{"tie_embeddings": false, "warmup_steps": 403, "decay_shape": "linear", "train_tokens": 946700000}
Below are experts of layer 6 (counted from 0) of a mixture-of-experts language model. Rows are named router (the router's row for the expert), down (a neuron's output weights, with its number) and show model dimensions 192-255. Each number is 200 + 30 x the weight over its row's rms, rounded and kept within 0 to 999.
After each expert's rows: a language model's description of what the expert responds to. This comes from a sample of Wikipedia text that the model never trained on.

# expert 9
router,158,186,190,172,221,228,217,168,155,184,196,198,224,248,179,90,279,247,211,196,177,193,203,202,223,199,246,226,168,199,237,199,133,235,151,232,248,229,207,205,226,251,194,202,220,169,191,185,183,253,192,199,187,187,207,181,204,174,203,221,224,182,214,151
down0,140,138,186,196,221,175,189,240,182,164,228,160,210,231,203,207,172,247,186,186,200,161,206,235,255,207,198,220,181,215,241,189,194,189,199,230,187,219,199,222,219,191,223,216,207,173,251,181,210,174,200,131,177,188,231,199,229,200,166,163,173,247,176,192
down1,169,196,207,167,195,199,257,154,176,201,159,216,172,232,187,144,195,189,163,219,248,180,208,200,195,167,287,228,192,197,212,234,202,180,186,219,168,174,182,200,235,173,166,209,214,163,238,253,242,173,191,209,190,157,192,199,176,207,199,248,190,183,196,193
down2,220,229,149,216,184,213,129,248,173,205,195,223,185,179,258,180,177,216,212,198,172,205,132,168,181,188,172,170,248,207,233,222,175,228,193,193,189,196,150,224,174,203,263,206,185,216,204,179,129,177,236,233,205,228,198,183,197,225,235,165,134,220,258,207
What it handles: Single digits and digit pairs inside numbers in census, election, climate and sports tables, e.g. the 8 in 1,811 or 73.8.

# expert 22
router,216,213,184,162,203,181,212,161,129,253,157,162,205,155,164,175,210,206,215,143,164,218,192,219,168,197,218,217,226,172,206,186,247,238,215,183,132,181,211,214,190,213,159,185,206,239,207,222,178,172,230,262,188,116,214,218,211,214,212,229,237,186,240,261
down0,226,188,249,164,185,186,112,215,178,181,201,248,223,202,219,241,204,231,154,218,244,205,212,190,212,232,204,254,195,180,230,221,218,172,230,188,144,185,232,171,218,169,226,128,154,174,202,215,159,255,116,216,231,195,215,188,197,155,179,149,172,120,203,253
down1,202,218,211,182,188,231,194,165,173,232,179,221,222,203,205,252,180,186,231,175,215,194,179,263,215,232,187,218,155,211,194,248,219,211,173,172,194,196,188,169,227,172,221,227,169,259,179,225,172,193,218,203,204,187,205,196,241,198,192,198,195,187,254,187
down2,254,176,232,178,187,206,183,154,230,209,154,160,216,246,223,240,204,198,157,164,183,178,210,268,125,235,260,199,216,227,225,260,201,206,197,198,196,166,203,201,236,232,191,196,186,187,197,198,237,151,241,157,227,154,211,249,278,228,164,199,200,209,262,235
What it handles: First letters and syllables of Japanese, Chinese and Turkic names and romanizations, such as K-uroda, T-ondabayashi, Sh-ikoku, Mikh-ail.

# expert 5
router,193,245,201,198,164,190,205,195,183,220,253,222,207,198,223,189,185,170,223,179,218,132,202,217,206,262,214,142,183,229,195,213,162,175,237,222,240,191,179,170,231,148,172,190,229,243,239,203,167,148,190,243,208,181,162,230,188,214,234,173,204,216,192,209
down64,229,169,239,202,190,215,157,159,222,312,221,235,202,208,213,187,235,198,145,220,184,199,198,238,235,212,211,220,160,226,193,203,162,238,240,238,249,206,192,189,191,171,183,153,263,181,219,238,194,133,172,183,169,210,183,215,200,225,245,245,211,273,220,149
down65,169,211,182,175,223,142,145,166,165,210,175,198,174,200,249,181,210,180,154,237,241,160,188,160,166,245,180,192,210,181,144,172,233,218,221,202,165,238,217,138,163,137,194,214,211,167,209,195,194,190,217,171,196,141,170,233,189,248,246,141,185,184,205,174
down66,234,208,219,189,212,209,156,161,191,225,151,163,161,202,237,199,183,236,187,201,268,201,248,194,236,232,228,215,194,197,149,164,178,210,227,198,213,224,228,170,260,199,190,214,218,229,242,170,215,255,153,152,152,168,213,228,215,150,197,190,161,193,192,224
What it handles: Line breaks, dashes, colons and field labels in infoboxes, lists and headings, such as - Born:, (born, ==See also==, |---|.

# expert 28
router,257,205,246,219,187,217,170,200,181,240,220,197,242,187,263,206,229,184,225,225,249,202,187,237,188,231,228,280,195,173,192,199,203,177,183,197,178,189,163,196,228,243,229,213,191,232,203,189,166,206,219,191,179,210,209,253,199,202,234,194,210,199,196,249
down0,233,230,194,184,173,182,234,236,171,222,208,235,177,217,182,181,253,197,212,243,257,207,214,179,169,175,160,185,203,218,229,180,216,151,215,220,194,195,192,223,208,200,154,206,212,246,203,218,177,191,196,140,208,181,177,217,224,174,173,228,197,216,143,232
down1,194,218,178,173,142,162,194,249,232,191,271,191,131,214,166,199,199,158,152,184,231,163,211,235,201,201,199,218,231,234,164,240,205,155,197,169,205,216,174,178,194,253,230,206,164,194,240,245,165,210,202,269,188,191,223,154,220,203,143,201,213,162,209,158
down2,137,213,212,180,202,181,192,223,203,230,222,199,151,170,238,194,213,212,170,145,233,189,195,233,230,222,201,177,224,219,189,204,172,174,216,194,192,189,252,234,197,220,179,193,185,151,236,208,159,266,226,249,163,186,166,162,164,207,174,229,198,175,224,213
What it handles: Separators in tables and lists, such as pipes, dashes, newlines between entries, coordinate marks (°N), and "(age " in infobox birth lines.

# expert 34
router,222,191,205,201,269,185,220,243,216,163,100,182,236,213,212,194,196,239,205,150,230,185,185,209,165,198,240,224,168,245,184,200,250,244,208,219,177,189,247,246,190,191,190,151,170,186,208,243,187,173,219,233,184,208,182,217,218,233,226,196,179,192,194,167
down0,185,197,90,242,185,197,209,202,173,181,185,171,158,157,209,188,211,182,216,190,207,259,205,223,216,215,200,155,217,235,185,173,200,155,182,174,176,178,219,232,200,140,169,171,160,238,168,211,205,180,186,182,229,180,186,225,166,230,246,209,200,253,214,148
down1,232,247,213,217,242,205,267,190,199,226,171,194,257,180,202,192,236,190,187,231,246,231,221,224,224,242,195,228,245,240,167,206,172,230,229,214,235,149,154,228,211,261,243,252,160,215,257,199,310,156,237,235,143,215,212,271,174,168,184,222,237,222,203,233
down2,228,150,160,221,198,222,210,191,160,206,146,176,251,183,186,238,230,172,203,226,183,232,186,205,162,229,223,165,202,190,198,198,144,258,179,249,230,193,208,216,214,159,199,217,153,247,238,202,191,220,280,214,161,181,262,252,139,162,223,154,212,208,187,210
What it handles: Initial letters and syllables of Indian, Pakistani, Bangladeshi and Arab personal and place names, such as P-odathey, K-ad-am, J-afarganj.

# expert 39
router,216,234,181,218,170,240,207,227,213,158,208,193,261,208,194,246,208,155,215,237,208,166,250,250,159,234,185,199,195,207,193,204,174,232,222,158,250,195,207,192,172,110,199,220,182,241,237,197,206,186,175,215,206,209,220,177,188,234,180,222,182,232,207,200
down0,175,176,218,220,168,180,231,188,284,197,171,208,215,194,211,190,201,233,226,141,264,212,217,235,173,193,154,235,178,250,238,192,205,183,202,168,271,202,204,190,249,196,245,225,191,207,220,138,189,245,124,271,198,210,179,226,240,230,179,177,202,223,185,181
down1,205,257,208,248,211,209,170,236,201,194,140,182,159,160,153,191,254,189,214,213,196,202,233,201,172,213,226,207,151,202,259,148,243,195,164,175,215,210,212,200,165,217,277,200,229,142,187,268,170,222,235,231,226,191,229,197,221,167,218,212,162,173,182,216
down2,227,171,213,187,210,195,111,187,207,195,217,203,241,174,181,205,233,241,209,184,253,244,168,164,168,185,165,237,230,149,230,192,201,163,176,242,151,185,215,172,188,241,219,203,140,148,176,252,182,237,202,236,182,200,180,273,224,185,223,207,181,208,182,172
What it handles: Commas and comma-led pieces ending a clause or phrase, such as ", a", ", the", ", which", ", and", often after names or years.

# expert 38
router,225,168,246,201,248,201,133,214,194,204,227,162,192,172,213,214,248,243,185,212,252,163,172,217,162,203,194,211,169,172,229,176,164,176,158,158,202,208,211,196,246,241,192,191,262,203,234,151,200,239,237,229,168,230,237,252,216,196,201,224,163,216,248,253
down0,230,204,258,119,210,219,201,185,183,226,179,196,222,246,206,197,220,198,232,181,185,225,212,208,261,209,211,232,243,199,204,209,195,147,217,149,169,232,192,215,241,258,183,206,151,237,252,176,205,223,225,209,188,246,160,208,248,158,147,185,233,252,191,249
down1,158,264,174,202,200,154,204,216,173,158,232,225,150,174,181,238,243,191,160,183,265,197,201,198,176,219,199,241,170,174,187,179,270,207,179,211,181,194,153,247,197,177,151,241,186,172,179,181,213,201,216,211,176,176,186,193,110,207,253,193,232,183,205,200
down2,194,184,200,227,194,197,246,195,156,181,210,245,223,171,154,228,166,237,229,175,251,207,206,198,184,242,202,224,244,226,208,172,177,233,247,208,184,211,206,222,199,213,196,216,159,210,215,147,228,220,206,214,258,185,230,222,147,173,193,194,161,211,224,150
What it handles: Hyphens, en dashes, pipes and brackets between numbers in scores, ranges and tables, such as 7–5, 16-18, pages 8-9.

# expert 37
router,223,200,207,185,157,215,182,215,217,256,219,147,237,198,227,250,157,196,235,223,178,183,231,211,183,215,175,144,198,205,235,173,207,164,196,201,246,202,173,181,200,162,203,218,178,247,235,212,220,200,159,200,221,194,218,180,189,181,221,202,172,231,178,138
down0,219,229,236,172,215,131,223,242,182,178,184,174,217,200,182,200,257,248,228,236,218,196,212,130,213,144,202,220,263,199,222,213,217,205,197,222,173,242,216,161,217,204,242,200,192,183,222,239,185,223,198,213,147,201,157,215,234,206,174,205,225,168,178,242
down1,184,185,198,200,206,251,196,230,254,210,243,237,273,248,242,234,140,197,224,200,169,234,170,192,199,192,200,156,199,187,214,205,173,206,236,175,281,191,165,209,218,157,219,167,192,237,205,144,238,184,175,210,198,217,172,245,166,176,199,250,228,205,199,241
down2,194,171,173,228,187,216,162,216,234,146,242,202,230,186,232,170,218,279,198,160,205,203,181,183,182,199,107,215,213,209,216,235,215,185,196,186,221,216,208,158,243,220,218,212,183,231,181,250,207,189,206,225,216,207,183,174,152,184,212,218,243,196,202,200
What it handles: Forms of be and have right after the subject or a relative clause, such as was, is, were, has been, are.

# expert 12
router,212,234,220,260,186,210,205,267,211,183,215,171,187,183,252,255,185,203,203,209,184,193,260,211,136,245,225,157,172,174,191,151,177,199,201,153,240,182,218,187,165,183,196,239,215,230,236,234,180,195,236,205,189,191,265,224,149,188,235,177,155,211,194,246
down0,202,183,216,219,178,226,192,210,215,272,183,186,206,217,193,162,236,153,238,254,201,206,224,195,188,206,178,205,222,192,184,180,170,193,223,207,195,207,225,194,177,193,229,195,190,162,218,255,152,227,134,231,226,181,193,208,215,190,207,220,186,231,215,229
down1,216,180,188,181,215,200,267,158,199,223,189,200,215,191,226,198,174,260,181,220,144,165,190,188,168,190,211,192,160,189,199,185,217,220,221,187,181,129,238,154,203,230,148,214,191,177,178,206,237,145,184,204,210,193,166,139,260,213,166,231,217,183,174,193
down2,195,204,153,234,159,201,155,247,191,188,241,202,198,204,223,225,229,200,212,214,210,277,242,160,199,221,226,150,199,181,168,202,196,226,215,210,198,179,223,185,182,191,182,193,190,221,214,213,238,241,209,200,145,209,195,185,173,204,211,196,236,216,211,185
What it handles: Conjunctions "and", "or", "&" and ", and" joining list items or clauses, plus some subject pronouns such as ", he" and "it".

# expert 8
router,171,239,194,166,203,204,213,270,195,218,199,251,215,181,183,237,249,200,230,208,227,114,214,201,216,264,219,205,205,198,209,210,182,205,221,195,182,196,152,261,196,138,198,206,223,195,197,209,199,213,231,229,215,200,203,194,197,210,198,218,188,213,204,226
down64,167,185,175,184,197,171,249,179,217,115,196,240,184,195,188,232,219,208,193,237,199,212,221,192,172,221,142,203,204,214,223,138,197,192,169,242,251,171,199,184,199,191,202,192,139,212,166,203,178,179,224,183,170,166,247,194,196,177,189,200,165,229,178,220
down65,155,277,171,195,201,199,187,195,194,173,198,151,144,161,204,174,220,216,216,207,248,205,205,215,196,137,220,219,244,216,216,183,203,208,185,243,161,199,207,135,228,193,195,205,189,169,186,205,187,214,212,259,181,181,214,188,196,202,207,186,205,212,206,220
down66,160,251,186,212,208,262,167,202,178,196,141,207,215,159,223,200,140,217,224,157,161,220,172,123,269,185,209,196,161,237,177,230,194,183,189,90,213,199,176,173,194,200,185,128,212,178,204,153,195,143,206,212,259,231,190,189,233,176,275,224,150,204,240,210
What it handles: Line breaks and paragraph breaks after a finished sentence, heading or list item, plus sentence-final periods fused to word endings like "s." and "ation.".

# expert 24
router,152,256,174,181,207,216,183,210,231,176,153,261,159,206,142,165,151,209,197,195,195,172,245,243,235,199,139,234,196,192,150,206,228,195,242,180,164,225,200,146,167,191,150,194,212,162,250,162,224,233,244,200,225,248,218,190,199,204,195,215,207,104,175,185
down0,215,136,268,187,168,203,132,155,173,216,180,182,214,173,221,219,214,210,196,256,182,213,176,209,195,178,166,154,220,212,178,231,245,222,226,115,232,201,195,222,173,205,186,156,242,214,184,181,185,216,206,230,140,208,161,198,236,205,194,244,198,202,205,207
down1,227,229,179,205,221,289,173,207,185,211,264,213,185,177,190,175,172,144,217,224,189,154,205,241,232,211,238,204,224,221,134,178,183,215,262,200,193,209,223,152,227,198,126,218,211,197,209,199,171,184,205,223,216,225,226,192,227,254,143,238,245,216,162,159
down2,195,97,211,170,203,230,213,166,174,209,190,171,223,204,234,219,178,277,174,249,180,224,163,241,192,253,237,199,246,226,164,178,195,232,148,191,232,226,204,228,193,195,211,186,196,214,199,172,209,201,215,188,179,224,168,208,241,193,237,237,173,235,220,221
What it handles: Final pieces of proper names: team nicknames (Braves, Red Stars), town suffixes (-ford, -ville, -ton), surname endings (Yankovic), and United States, League, Cup.

# expert 18
router,172,156,181,173,222,199,235,174,164,220,203,148,260,198,194,178,218,239,248,223,206,182,205,242,208,196,232,250,207,204,186,202,172,218,117,199,213,235,238,183,180,195,233,198,168,185,228,243,207,212,209,209,202,205,208,177,213,193,234,187,180,232,231,223
down0,216,229,146,199,185,200,160,200,136,175,176,182,232,200,221,237,197,260,152,213,217,199,193,203,224,170,207,236,173,212,181,200,223,214,165,207,193,175,174,214,224,161,184,253,183,171,211,217,190,217,211,144,220,190,180,148,188,222,281,211,223,176,210,167
down1,183,238,155,224,208,219,166,205,236,156,200,214,132,177,179,151,213,145,225,202,175,199,176,219,205,279,229,185,165,248,142,207,168,174,257,219,180,151,246,160,230,186,203,206,186,230,165,195,168,231,182,195,238,197,184,209,258,195,156,216,196,231,201,185
down2,198,222,151,183,210,194,199,168,226,176,181,150,196,190,228,170,220,157,201,188,180,211,233,187,203,258,163,216,235,181,219,164,199,157,187,244,222,196,158,266,211,175,174,191,205,210,186,184,160,217,189,206,218,200,261,238,235,187,218,173,239,234,202,191
What it handles: Leading digit of years split off as 1 or 2 before 980, 015, plus single digits in table cells.